Experts of a small language model.
Size: 13 layers, width 384, vocabulary 21512, 88.1M parameters.
Experts: 32 experts in each of 13 layers, 4 picks a token.
Training: a variant of Adam for the experts, 1869M tokens, 7130 steps.
Below are experts of layer 5 (counted from 0) of a mixture-of-experts language model. Rows are named router (the router's row for the expert), up (a neuron's input weights, with its number), down (a neuron's output weights, with its number) and show model dimensions 0-95. Each number is 200 + 20 x the weight over its row's rms, rounded and kept within 0 to 999.
Before each expert's rows: "comes after" lists some tokens at least twice as common just before its tokens as in all text. This comes from a sample of Wikipedia text that the model never trained on. Tokens count by the router's weight.

# expert 25
comes after: "| ", ", ", "; ", "(", ": ", "in "
router,185,186,224,189,231,195,195,193,167,213,224,200,188,222,187,195,222,207,190,202,214,174,164,197,221,223,227,175,203,170,182,223,175,204,254,196,225,203,172,203,210,201,224,177,205,206,241,237,225,196,189,198,225,212,216,205,200,215,218,213,194,198,227,211,200,235,201,216,220,243,164,179,164,201,210,191,240,207,209,209,234,210,202,166,172,206,188,207,189,209,172,206,217,225,183,208
up0,194,202,204,221,198,197,217,188,197,209,207,217,189,167,240,164,199,212,243,203,187,206,201,182,225,189,222,172,186,181,244,225,204,193,225,245,185,238,201,204,210,205,208,189,198,194,207,220,200,154,223,214,162,190,200,177,189,200,182,206,171,232,219,236,218,178,189,210,183,215,208,229,212,200,214,230,167,161,195,192,151,194,190,164,193,179,199,203,225,218,222,269,213,226,190,176
down0,198,240,211,187,178,235,222,173,223,213,206,207,182,182,210,206,194,187,194,215,199,195,186,186,212,181,206,189,181,187,207,214,171,209,208,216,215,205,238,186,201,215,184,187,192,170,233,204,247,147,214,261,217,232,212,182,193,204,175,225,167,211,176,230,178,175,214,191,203,193,189,182,205,217,167,227,173,211,219,219,181,211,223,214,196,216,205,171,204,189,183,228,202,197,211,215
up1,216,247,197,195,178,196,210,184,179,223,181,217,187,188,227,230,186,191,205,168,178,169,203,186,194,183,192,213,177,175,197,192,214,223,236,214,170,179,205,210,237,183,223,202,173,206,209,195,176,205,198,181,195,216,221,196,185,167,166,226,229,203,211,212,171,213,202,254,231,228,205,216,213,206,221,176,213,205,197,208,208,168,199,189,197,191,225,180,209,240,168,239,187,220,198,187
down1,221,204,169,215,209,191,214,212,180,200,213,184,210,191,164,216,199,198,222,176,191,161,226,182,216,196,224,187,246,181,226,238,204,212,195,188,191,183,205,219,196,196,166,217,191,175,197,231,199,176,197,207,174,176,183,195,193,173,197,173,233,177,234,192,195,183,231,206,196,174,201,200,193,196,193,156,208,232,205,168,201,167,200,192,216,163,193,161,195,202,184,176,196,185,179,198

# expert 27
comes after: ". ", ".", "\n\n", "==", ", ", "|"
router,225,168,225,193,197,182,183,195,170,191,161,179,182,184,217,184,227,206,198,222,224,207,183,175,174,167,177,192,146,227,238,214,225,177,190,212,184,181,194,187,170,201,187,170,225,189,213,215,212,211,196,211,182,200,241,224,196,204,181,203,209,235,179,193,180,220,234,165,204,206,212,220,218,194,204,192,191,197,184,200,180,196,207,211,206,206,191,220,216,206,217,194,168,193,190,208
up0,200,191,190,181,183,212,192,205,237,197,218,194,178,229,194,206,180,214,210,230,202,158,224,212,230,209,202,215,178,180,169,205,213,180,224,195,208,226,210,218,205,168,195,182,224,229,205,223,176,177,231,189,207,192,220,226,205,188,193,199,180,178,209,219,201,142,207,194,196,182,216,168,220,230,228,228,214,195,212,199,219,215,186,241,187,219,229,174,187,154,205,235,168,184,198,194
down0,188,201,229,205,189,188,198,210,162,171,195,224,208,186,164,253,158,205,189,162,231,213,181,187,184,178,197,191,190,220,235,241,199,202,150,195,155,208,215,145,191,217,189,210,202,200,215,192,223,231,178,207,195,203,197,217,151,195,203,246,189,182,178,194,214,198,205,182,198,186,200,198,182,193,223,168,255,223,208,159,191,171,154,200,169,173,205,250,183,210,199,173,237,170,205,214
up1,182,219,188,221,192,201,196,189,179,222,199,231,182,209,188,195,194,216,217,200,198,190,191,201,200,169,208,223,178,208,231,184,201,212,198,194,173,192,187,234,250,191,198,186,216,190,197,202,185,241,201,196,226,201,220,218,195,209,197,217,206,228,153,232,176,202,175,205,203,206,190,187,230,222,185,210,199,232,190,224,201,197,227,189,208,246,184,199,230,226,210,213,198,213,225,192
down1,201,255,172,216,203,174,193,224,204,196,213,202,194,192,203,218,217,188,210,211,235,218,231,206,224,158,166,212,227,184,203,174,208,220,174,197,191,225,194,183,198,211,195,196,209,203,175,191,228,171,190,223,201,202,215,196,239,183,190,191,190,215,219,174,171,229,212,192,189,182,218,196,222,196,165,228,215,206,227,165,195,189,212,188,185,197,216,217,158,165,203,195,170,210,197,213

# expert 24
comes after: "- ", "of ", ",", "(", "in ", ":"
router,205,186,210,180,173,170,180,213,195,223,189,192,244,272,174,190,174,176,216,192,199,187,200,212,178,200,224,220,200,216,209,200,227,231,199,174,171,202,185,200,200,225,238,199,172,204,215,195,159,216,201,200,206,170,199,204,131,177,215,186,191,242,203,196,196,188,199,236,215,213,216,221,184,208,228,175,211,202,208,172,196,230,196,165,191,164,215,220,214,230,186,166,181,178,196,208
up0,185,234,192,166,181,219,203,188,213,164,193,192,190,170,230,203,207,189,228,204,230,199,249,222,217,162,181,186,153,176,189,156,202,197,199,197,194,202,233,204,210,188,194,193,191,206,192,213,177,169,223,163,219,200,219,223,224,176,235,185,200,213,208,206,205,138,236,202,231,191,198,204,236,175,193,217,210,173,210,166,222,169,226,217,169,212,225,227,225,207,196,204,226,198,220,216
down0,202,217,161,210,205,192,186,208,209,194,219,220,205,184,182,226,183,159,209,186,199,194,210,203,189,184,197,171,176,183,201,195,215,188,204,192,196,163,208,223,214,210,202,205,198,196,208,212,229,189,201,209,221,206,224,225,204,180,194,227,231,223,229,136,202,158,206,193,162,211,250,253,197,198,223,231,219,214,205,236,239,216,214,200,206,233,211,206,212,227,223,229,184,197,187,204
up1,178,222,204,175,185,195,247,178,200,185,164,190,202,205,201,184,209,191,204,181,199,175,203,225,203,207,210,216,208,206,190,176,207,254,173,212,198,191,224,187,204,194,233,202,195,195,191,230,169,199,212,190,165,195,205,202,202,241,194,211,192,193,189,190,224,200,185,185,212,182,226,208,203,206,196,206,211,196,164,158,224,214,224,237,181,162,194,173,168,236,197,202,180,204,198,211
down1,187,191,197,230,208,213,201,211,240,209,181,177,178,166,219,208,204,206,185,195,207,160,218,237,192,189,223,222,209,187,210,186,203,233,214,212,212,207,238,186,205,203,208,191,217,181,193,237,222,196,194,252,170,206,222,215,196,212,161,205,192,216,174,193,187,208,193,150,180,192,194,233,206,203,206,178,193,190,186,152,187,194,181,198,225,239,236,189,160,224,211,199,181,162,184,225

# expert 16
comes after: "of ", "'", "in ", "at ", "on ", "for "
router,190,195,189,190,220,174,178,195,183,225,198,199,202,176,211,250,228,222,191,163,225,206,189,205,217,190,204,218,197,192,211,202,210,235,187,216,188,233,171,216,202,197,197,183,208,223,193,200,193,176,180,198,190,222,179,200,214,213,229,219,185,176,169,189,213,205,188,187,198,213,194,166,208,149,179,192,191,194,209,219,204,208,201,187,159,188,198,187,181,167,198,216,225,218,172,191
up0,187,210,235,241,188,201,219,205,205,200,208,195,175,199,163,219,151,198,183,212,188,198,232,206,213,198,208,204,187,213,204,176,184,185,189,191,218,211,228,186,202,185,221,234,178,185,194,207,204,201,221,186,193,186,205,190,193,199,237,219,236,155,191,200,193,202,180,201,174,214,164,194,212,217,188,200,205,199,227,180,174,208,226,201,221,200,216,197,193,210,213,213,205,225,201,164
down0,166,204,188,188,196,163,210,197,210,205,147,236,193,220,192,169,175,207,180,212,224,229,191,239,197,192,178,193,212,180,183,228,244,167,227,148,179,180,206,207,209,201,209,182,183,193,221,204,219,219,209,223,190,217,178,181,171,210,210,161,207,182,173,221,229,208,204,200,216,176,217,182,179,229,193,170,163,199,226,172,188,211,175,218,205,166,232,202,199,208,188,212,194,196,185,176
up1,207,189,159,219,216,196,209,172,173,201,214,224,200,225,211,177,213,189,223,233,219,201,209,221,226,206,222,209,192,163,193,218,229,214,203,198,225,180,201,207,166,197,185,205,214,188,206,226,179,217,186,232,214,149,223,201,189,183,200,178,182,181,223,189,242,178,207,227,188,203,195,221,213,193,183,193,201,202,184,202,188,219,206,206,204,215,200,192,193,191,194,226,178,213,207,241
down1,218,189,209,206,200,225,193,194,229,182,175,171,197,181,217,195,192,189,191,210,180,220,201,163,186,206,176,230,231,197,238,209,219,173,242,210,225,215,199,202,181,220,210,226,191,213,210,188,160,208,163,198,221,220,191,210,201,213,197,219,197,191,197,159,207,212,173,222,198,209,199,211,151,169,203,196,192,184,203,214,195,229,197,187,168,198,199,185,173,207,201,185,176,205,207,211

# expert 26
comes after: "\n", "|", "\n\n", "| ", ". ", "=="
router,225,177,229,174,215,210,182,176,170,192,136,183,228,184,190,189,203,205,184,217,216,212,185,182,181,114,187,183,169,196,203,215,215,272,203,192,173,206,203,210,200,204,225,171,203,178,184,201,213,211,204,220,188,209,224,201,172,206,234,197,210,203,177,197,194,235,185,169,181,190,173,203,186,227,212,197,187,204,212,186,200,201,190,188,198,232,232,240,188,216,197,197,203,209,239,179
up0,176,216,185,201,185,237,186,216,177,222,197,213,179,199,206,213,212,200,201,215,202,189,245,196,249,225,216,176,203,184,197,202,197,202,182,246,194,205,204,184,244,202,220,209,185,181,173,208,207,195,208,192,207,200,188,264,224,184,173,201,206,198,186,227,176,205,220,199,180,181,151,224,208,174,202,189,192,215,198,210,221,173,208,219,202,208,202,223,188,201,174,205,213,193,189,195
down0,192,191,219,183,195,202,203,178,190,192,185,193,200,233,210,166,205,194,162,203,170,187,177,190,194,259,209,232,216,185,169,192,221,180,208,240,168,200,246,165,257,197,165,195,197,191,212,210,209,177,201,221,196,231,203,195,192,204,224,205,199,226,198,213,222,170,203,248,191,214,231,236,180,212,202,193,178,204,236,170,199,179,195,206,163,209,217,188,176,210,178,190,188,203,194,185
up1,235,195,199,212,219,207,178,221,220,207,197,206,195,233,184,205,177,228,185,195,212,222,211,207,195,170,228,167,154,223,189,207,187,182,193,205,214,185,215,180,200,209,235,188,197,184,204,205,189,203,213,191,202,200,208,190,177,171,207,213,193,159,237,201,187,201,195,195,203,192,192,203,195,191,184,210,205,242,185,163,223,198,169,157,178,207,222,205,200,190,214,232,204,166,234,206
down1,185,195,194,184,200,206,179,197,189,173,226,225,209,207,207,182,200,206,204,224,195,193,212,225,196,257,205,200,185,187,204,206,201,189,189,193,191,199,186,175,195,173,187,205,193,251,166,200,123,171,192,218,208,194,186,207,214,184,222,186,199,204,180,195,206,194,210,212,183,204,215,224,205,190,190,173,202,224,213,169,203,173,184,173,207,204,194,177,166,169,179,183,165,185,210,167

# expert 23
comes after: "\n", "| ", " ", ") ", "; ", "s"
router,212,242,202,193,229,205,204,185,203,187,172,182,191,173,239,189,226,225,182,204,187,213,197,188,235,196,198,166,179,217,169,216,204,262,238,171,192,206,202,212,164,188,177,170,197,214,189,178,211,183,197,196,202,230,220,201,199,167,220,223,205,169,175,236,168,211,195,184,192,199,205,205,173,209,199,222,210,224,246,215,211,195,222,215,216,210,195,223,196,205,179,222,204,187,236,203
up0,195,186,202,209,229,188,172,188,201,192,181,207,196,204,209,199,206,186,195,209,208,203,208,185,204,148,187,200,179,215,215,220,187,217,208,217,200,186,195,218,193,211,202,210,183,200,171,219,208,235,185,235,206,209,238,206,171,210,200,220,216,196,208,189,198,191,235,214,178,181,172,198,217,224,210,212,166,169,196,223,187,205,230,197,200,208,195,251,207,168,189,186,179,175,217,210
down0,205,216,193,186,187,200,214,204,239,186,231,217,194,179,209,195,209,200,203,170,218,193,199,187,213,219,215,205,228,208,184,192,158,172,236,252,217,218,177,176,231,230,193,204,171,223,188,208,216,195,216,201,156,192,164,202,200,228,214,172,186,198,226,219,200,178,183,180,190,209,190,217,191,212,198,189,190,218,149,174,195,227,179,189,177,204,208,175,169,242,199,206,189,185,173,223
up1,213,230,202,195,170,206,210,180,211,215,157,163,220,187,222,204,197,185,208,178,193,176,207,181,208,175,195,182,174,202,222,210,214,213,206,233,186,172,215,247,187,178,233,190,155,192,184,237,201,185,193,216,202,185,208,205,207,192,220,240,209,207,198,157,229,222,177,199,190,186,181,191,188,178,192,217,177,190,200,192,206,192,224,192,135,191,235,238,178,180,196,228,200,258,232,200
down1,168,192,200,169,207,173,168,226,223,187,179,229,210,202,186,189,190,176,151,206,184,218,226,202,191,229,193,191,193,260,201,183,187,192,216,185,215,230,226,162,185,208,214,210,209,201,219,182,199,213,230,207,176,212,196,204,179,205,218,206,244,209,196,217,219,206,167,169,200,189,154,223,221,192,180,179,225,206,194,172,205,186,171,220,219,182,188,186,191,181,186,206,204,196,238,228

# expert 30
comes after: "the ", "The ", "United ", "that ", "this ", "their "
router,209,194,193,192,191,190,165,203,190,190,176,197,194,215,188,158,218,159,230,226,172,197,201,166,203,213,172,197,171,214,202,212,208,202,189,176,214,201,193,188,185,177,175,175,197,158,194,215,228,187,203,198,219,173,209,210,214,196,193,220,202,166,201,170,202,198,204,172,200,193,209,166,205,213,228,169,170,214,172,213,175,183,204,246,182,173,187,230,199,181,187,228,214,228,206,208
up0,218,212,217,192,192,208,222,229,181,190,190,196,173,183,205,235,168,196,149,196,214,180,217,198,211,192,224,209,191,226,226,224,173,205,223,209,229,195,193,191,212,198,210,225,184,219,181,241,171,235,205,205,186,159,227,178,194,221,211,193,195,204,202,188,236,212,225,218,210,197,209,215,225,181,187,225,192,224,204,169,197,215,181,177,179,252,207,209,206,200,174,206,200,197,240,190
down0,201,229,220,210,193,236,199,217,210,204,188,176,187,225,231,190,198,206,189,215,172,194,223,222,192,159,192,211,228,191,221,200,195,199,186,187,176,187,209,174,205,217,225,222,196,185,235,225,186,214,204,227,204,179,211,182,192,193,211,164,247,195,234,196,190,195,213,237,247,196,190,202,221,207,222,207,204,218,176,196,152,210,213,195,209,179,194,213,211,190,249,191,190,173,216,192
up1,197,220,228,199,169,206,218,192,185,220,180,188,205,204,184,224,247,211,202,220,215,151,185,216,215,216,202,192,198,231,200,204,188,243,214,194,223,188,203,192,200,191,250,200,151,173,211,242,230,223,197,188,171,214,193,197,217,213,194,206,173,212,194,195,189,206,191,201,236,193,220,217,213,187,183,188,226,176,182,193,199,185,172,197,196,166,225,224,170,206,183,218,178,200,200,201
down1,157,187,183,155,204,198,199,190,176,200,207,196,202,176,186,211,198,206,192,220,194,228,179,226,191,233,209,191,220,176,183,217,195,177,228,204,179,189,222,208,170,227,223,196,200,177,207,240,242,158,169,203,211,206,205,181,216,227,170,197,218,175,197,223,210,192,195,149,218,180,202,190,173,180,233,195,188,195,209,193,192,218,178,186,219,187,197,222,168,213,164,183,180,204,198,193

# expert 15
comes after: "| ", "% ", "–", " ", "|", "0 "
router,176,218,214,226,237,232,180,201,155,179,200,179,177,214,200,196,206,162,225,229,193,228,183,189,188,178,232,203,150,209,215,199,222,232,193,182,170,182,232,223,190,229,205,185,226,181,189,181,219,200,187,180,180,195,227,219,225,215,208,193,190,190,188,177,195,185,244,198,203,218,201,179,190,178,208,207,182,197,213,191,223,201,187,218,190,231,185,223,178,212,204,220,227,193,193,212
up0,219,187,214,198,202,203,205,229,195,202,221,168,210,190,198,204,206,201,218,216,197,195,200,201,239,161,216,208,218,205,197,188,178,204,203,182,227,204,177,209,220,209,235,213,201,173,173,210,191,197,200,196,200,235,217,210,185,162,177,218,221,196,204,205,181,190,184,195,210,200,208,209,227,242,215,221,172,174,183,166,226,184,212,203,193,219,223,190,246,220,197,168,189,215,232,213
down0,155,194,203,192,195,180,197,212,207,209,185,226,215,180,188,203,187,213,222,214,214,196,207,178,226,228,204,181,190,195,192,210,219,193,173,201,189,208,167,229,176,233,226,197,173,226,238,185,213,248,179,191,212,208,206,183,223,220,181,218,169,193,178,227,197,236,188,226,225,231,173,171,237,188,196,224,193,147,193,189,243,192,188,239,249,194,197,204,194,168,204,205,206,203,216,208
up1,176,174,191,192,196,204,205,219,176,157,168,200,216,207,206,173,187,202,183,223,210,210,231,231,218,192,228,196,202,187,225,210,202,216,210,195,194,191,195,184,200,210,193,190,176,193,185,226,192,186,209,194,201,196,195,215,146,201,181,222,189,191,206,188,194,212,229,229,165,211,208,188,198,201,211,207,222,201,189,197,204,162,272,195,191,187,196,201,210,211,186,193,197,252,181,200
down1,199,238,192,217,176,225,211,205,218,193,189,185,192,158,214,172,172,247,241,193,174,201,234,196,193,188,222,217,216,190,212,222,164,198,203,219,198,184,221,209,184,191,184,202,178,199,215,193,215,203,214,222,169,200,184,211,184,188,201,203,193,214,218,227,189,221,224,193,216,211,152,188,234,190,207,205,189,222,193,176,219,169,189,177,211,236,202,163,222,210,213,201,171,207,201,222

# expert 29
comes after: "| ", "K", "k", "J", "D", "Z"
router,207,198,221,189,235,220,190,245,202,159,178,223,211,236,240,203,188,197,193,217,166,192,177,219,186,224,206,198,222,180,173,208,192,226,231,201,222,245,207,194,198,187,226,219,207,200,214,204,119,200,206,249,211,189,174,212,198,213,178,224,222,227,192,202,213,193,192,246,204,181,170,178,181,227,206,196,206,166,217,191,236,238,232,201,217,175,220,199,181,209,219,170,177,190,168,201
up0,173,201,204,221,154,162,230,225,203,190,238,178,220,255,176,189,185,183,179,200,159,192,232,219,200,197,196,208,231,187,229,200,190,190,200,222,197,196,206,214,202,177,218,194,179,192,185,217,184,233,205,186,161,203,195,203,192,212,179,201,189,216,188,158,179,202,225,210,174,192,209,222,200,207,168,225,176,218,213,169,203,218,207,220,201,215,242,207,190,213,238,203,198,195,185,198
down0,177,179,212,209,200,224,193,176,227,173,196,206,197,234,208,191,230,187,212,204,195,183,182,171,190,203,182,231,219,228,238,208,216,242,215,219,188,216,190,198,200,207,189,237,170,221,216,222,208,176,213,203,215,169,191,170,186,210,208,175,205,217,225,210,205,223,167,184,173,175,187,229,201,211,204,202,193,223,201,237,225,208,172,230,172,200,216,189,248,198,216,213,176,230,207,227
up1,221,207,195,200,203,225,196,214,213,199,224,190,200,183,219,189,186,180,216,210,245,204,209,188,215,176,200,215,180,211,204,204,244,206,199,194,209,195,214,208,241,187,219,187,234,177,216,206,191,180,210,198,200,229,177,213,166,166,166,241,217,182,222,191,188,181,231,244,204,227,213,198,158,215,180,245,188,213,179,197,204,177,226,196,246,171,224,209,225,187,179,223,209,224,205,191
down1,176,187,164,236,187,185,197,180,173,222,191,200,191,196,195,231,176,182,175,192,221,188,192,211,188,193,217,158,181,220,209,183,185,201,204,167,222,212,172,198,210,204,197,196,206,164,208,194,195,208,195,203,204,224,190,191,187,187,198,231,214,222,208,219,210,219,228,185,209,228,187,222,220,195,179,176,197,216,176,176,195,191,227,175,199,183,223,190,200,190,218,206,217,196,170,205

# expert 6
comes after: ", ", "is ", "(", "was ", "as ", "in "
router,208,213,157,180,205,171,171,179,195,217,191,231,189,209,169,197,223,202,165,228,216,224,212,216,170,210,234,188,196,168,192,199,208,189,185,199,205,199,178,208,183,211,206,213,191,241,194,190,206,211,162,216,206,212,210,206,212,201,149,201,197,215,206,251,206,212,177,216,214,204,191,198,209,181,169,178,202,182,193,214,228,232,204,175,221,225,207,233,182,180,186,225,216,213,198,185
up0,178,219,200,197,189,177,188,225,205,223,206,201,165,214,207,215,184,244,223,200,196,189,223,173,210,214,159,220,192,199,244,203,193,204,192,185,221,203,223,199,202,154,189,200,217,200,214,179,194,207,218,149,217,209,215,189,194,235,222,211,187,157,201,215,227,204,191,190,200,223,189,214,208,220,195,191,216,174,202,185,226,190,194,189,207,175,215,195,227,186,228,199,218,175,215,218
down0,213,181,195,196,234,211,204,184,204,173,178,187,213,221,190,198,161,224,172,183,230,177,208,181,179,160,220,156,211,207,211,181,192,222,199,205,217,201,239,200,236,231,207,189,195,227,222,198,198,181,180,181,192,203,220,231,203,179,234,241,207,173,185,209,202,251,214,196,195,209,226,213,213,173,179,218,234,194,211,164,208,219,176,185,195,208,235,152,172,185,175,195,195,178,215,198
up1,242,189,194,190,177,203,204,222,198,206,208,269,206,198,184,227,220,168,203,195,193,203,195,264,221,205,197,207,197,167,227,174,205,202,170,203,217,219,197,194,213,158,224,213,211,231,203,182,181,187,229,172,194,183,200,207,184,204,203,224,171,209,218,218,189,198,203,204,210,188,195,203,220,212,184,180,176,183,185,202,192,214,199,199,149,183,249,157,200,180,223,217,215,216,200,201
down1,194,195,224,199,215,183,229,196,187,178,196,180,215,208,167,237,217,233,205,222,221,202,205,207,188,181,191,186,214,228,217,212,188,209,187,224,202,199,212,214,225,172,160,210,195,203,219,227,225,203,171,239,202,217,191,177,242,222,196,183,193,173,213,205,186,203,203,198,216,195,206,201,195,225,218,204,166,192,160,204,235,161,199,163,181,212,211,233,185,188,180,218,180,187,202,163

# expert 4
comes after: ",", ".", "2", "1", "3", "5"
router,153,216,188,164,197,228,196,219,160,179,214,212,219,200,200,209,226,238,166,233,171,196,201,222,221,180,215,184,230,201,187,192,196,188,177,215,195,216,219,177,195,218,202,154,178,218,238,190,220,254,222,184,189,228,212,203,226,214,199,186,185,179,218,201,211,208,196,202,202,222,215,198,198,227,212,162,228,206,199,200,201,169,197,177,218,216,185,167,209,245,196,195,222,210,227,181
up0,181,216,222,192,164,215,188,185,191,209,185,227,146,191,235,199,188,241,219,209,207,164,227,218,185,225,222,211,179,185,208,241,237,210,188,194,182,186,207,227,204,210,212,162,175,199,206,221,191,202,197,180,220,204,201,186,177,192,202,213,199,213,217,208,174,223,156,203,177,200,152,238,200,210,197,200,201,172,236,198,195,202,201,207,205,210,207,203,155,184,199,202,212,194,191,260
down0,182,222,207,155,195,186,224,233,204,228,197,197,228,224,177,198,167,207,248,181,209,196,190,144,210,235,192,211,215,192,198,175,158,169,193,186,213,187,203,199,190,202,228,204,175,234,217,167,191,200,194,168,176,183,199,234,206,176,202,216,199,183,205,218,190,198,222,212,198,188,201,149,213,224,186,211,178,245,199,211,179,181,207,226,221,185,164,206,224,235,193,193,222,214,207,170
up1,229,190,190,205,170,195,208,186,204,214,183,188,221,190,167,195,213,185,188,188,243,204,208,171,224,206,199,191,213,191,205,210,203,233,215,234,199,211,215,183,209,193,176,210,201,161,167,211,201,191,203,203,216,199,177,159,180,185,213,245,198,189,204,206,211,206,179,184,187,159,196,191,193,209,186,195,208,188,221,185,188,227,236,209,179,183,197,181,231,212,208,176,203,191,210,207
down1,202,198,210,230,198,171,227,232,196,198,200,228,165,174,178,192,202,205,216,176,223,188,181,195,220,225,226,190,179,224,188,191,183,197,211,221,176,209,161,221,198,204,203,215,223,176,224,229,202,204,199,207,218,214,186,209,213,189,187,196,214,171,251,183,195,206,179,204,174,169,201,210,217,182,182,213,210,203,204,201,196,241,199,174,175,183,190,215,207,154,175,196,166,178,228,190

# expert 22
comes after: "- ", "| ", "°", "′", "(", ": "
router,173,205,185,188,217,213,185,196,213,215,186,213,202,265,214,177,170,201,186,215,233,210,204,199,210,185,175,212,207,169,238,214,226,213,236,203,199,198,194,200,196,217,245,208,182,212,194,215,151,230,213,206,210,207,212,210,193,226,219,167,189,224,189,206,199,204,209,228,242,237,202,200,221,199,206,226,232,175,206,204,205,208,194,190,172,218,214,193,198,216,195,180,156,175,219,231
up0,201,213,202,227,242,233,229,167,199,213,206,223,231,220,206,221,191,197,215,207,199,171,202,214,211,166,198,214,168,197,223,192,226,198,189,256,209,210,179,214,191,190,211,203,176,233,195,244,222,186,186,229,212,182,221,189,192,176,233,236,211,204,206,224,247,187,192,193,207,186,211,185,223,165,209,191,221,215,184,203,170,193,183,208,178,195,202,188,182,227,215,204,210,166,198,205
down0,186,221,182,219,160,222,196,201,238,179,203,215,164,232,185,203,235,197,184,225,207,163,168,198,219,187,231,159,198,190,210,206,184,172,210,212,220,215,181,212,165,196,167,193,219,184,223,179,191,166,165,152,172,190,188,199,187,215,245,215,197,195,213,180,202,192,237,196,197,178,182,222,209,213,225,184,250,164,189,190,183,189,207,205,225,163,218,196,181,167,212,158,196,167,224,213
up1,259,199,186,197,173,206,201,218,186,215,237,199,193,193,199,225,207,203,231,186,216,210,212,218,203,198,237,201,182,173,213,220,206,241,145,186,255,164,235,195,198,174,235,213,227,188,233,244,182,180,229,205,222,208,224,219,196,213,187,198,173,175,195,195,211,184,205,199,184,179,177,193,191,213,199,213,189,206,183,212,202,186,175,208,213,195,196,220,189,168,196,225,188,204,202,184
down1,205,201,190,191,168,223,165,225,193,187,217,184,218,182,176,175,199,204,197,201,171,204,195,206,170,229,190,191,208,207,209,201,215,180,190,175,201,218,199,240,208,197,176,223,229,200,199,187,173,196,199,180,199,246,211,193,207,206,229,227,186,226,163,197,174,167,182,209,189,211,221,167,154,197,227,178,179,185,213,205,203,210,203,213,215,187,206,217,207,205,241,221,171,231,197,185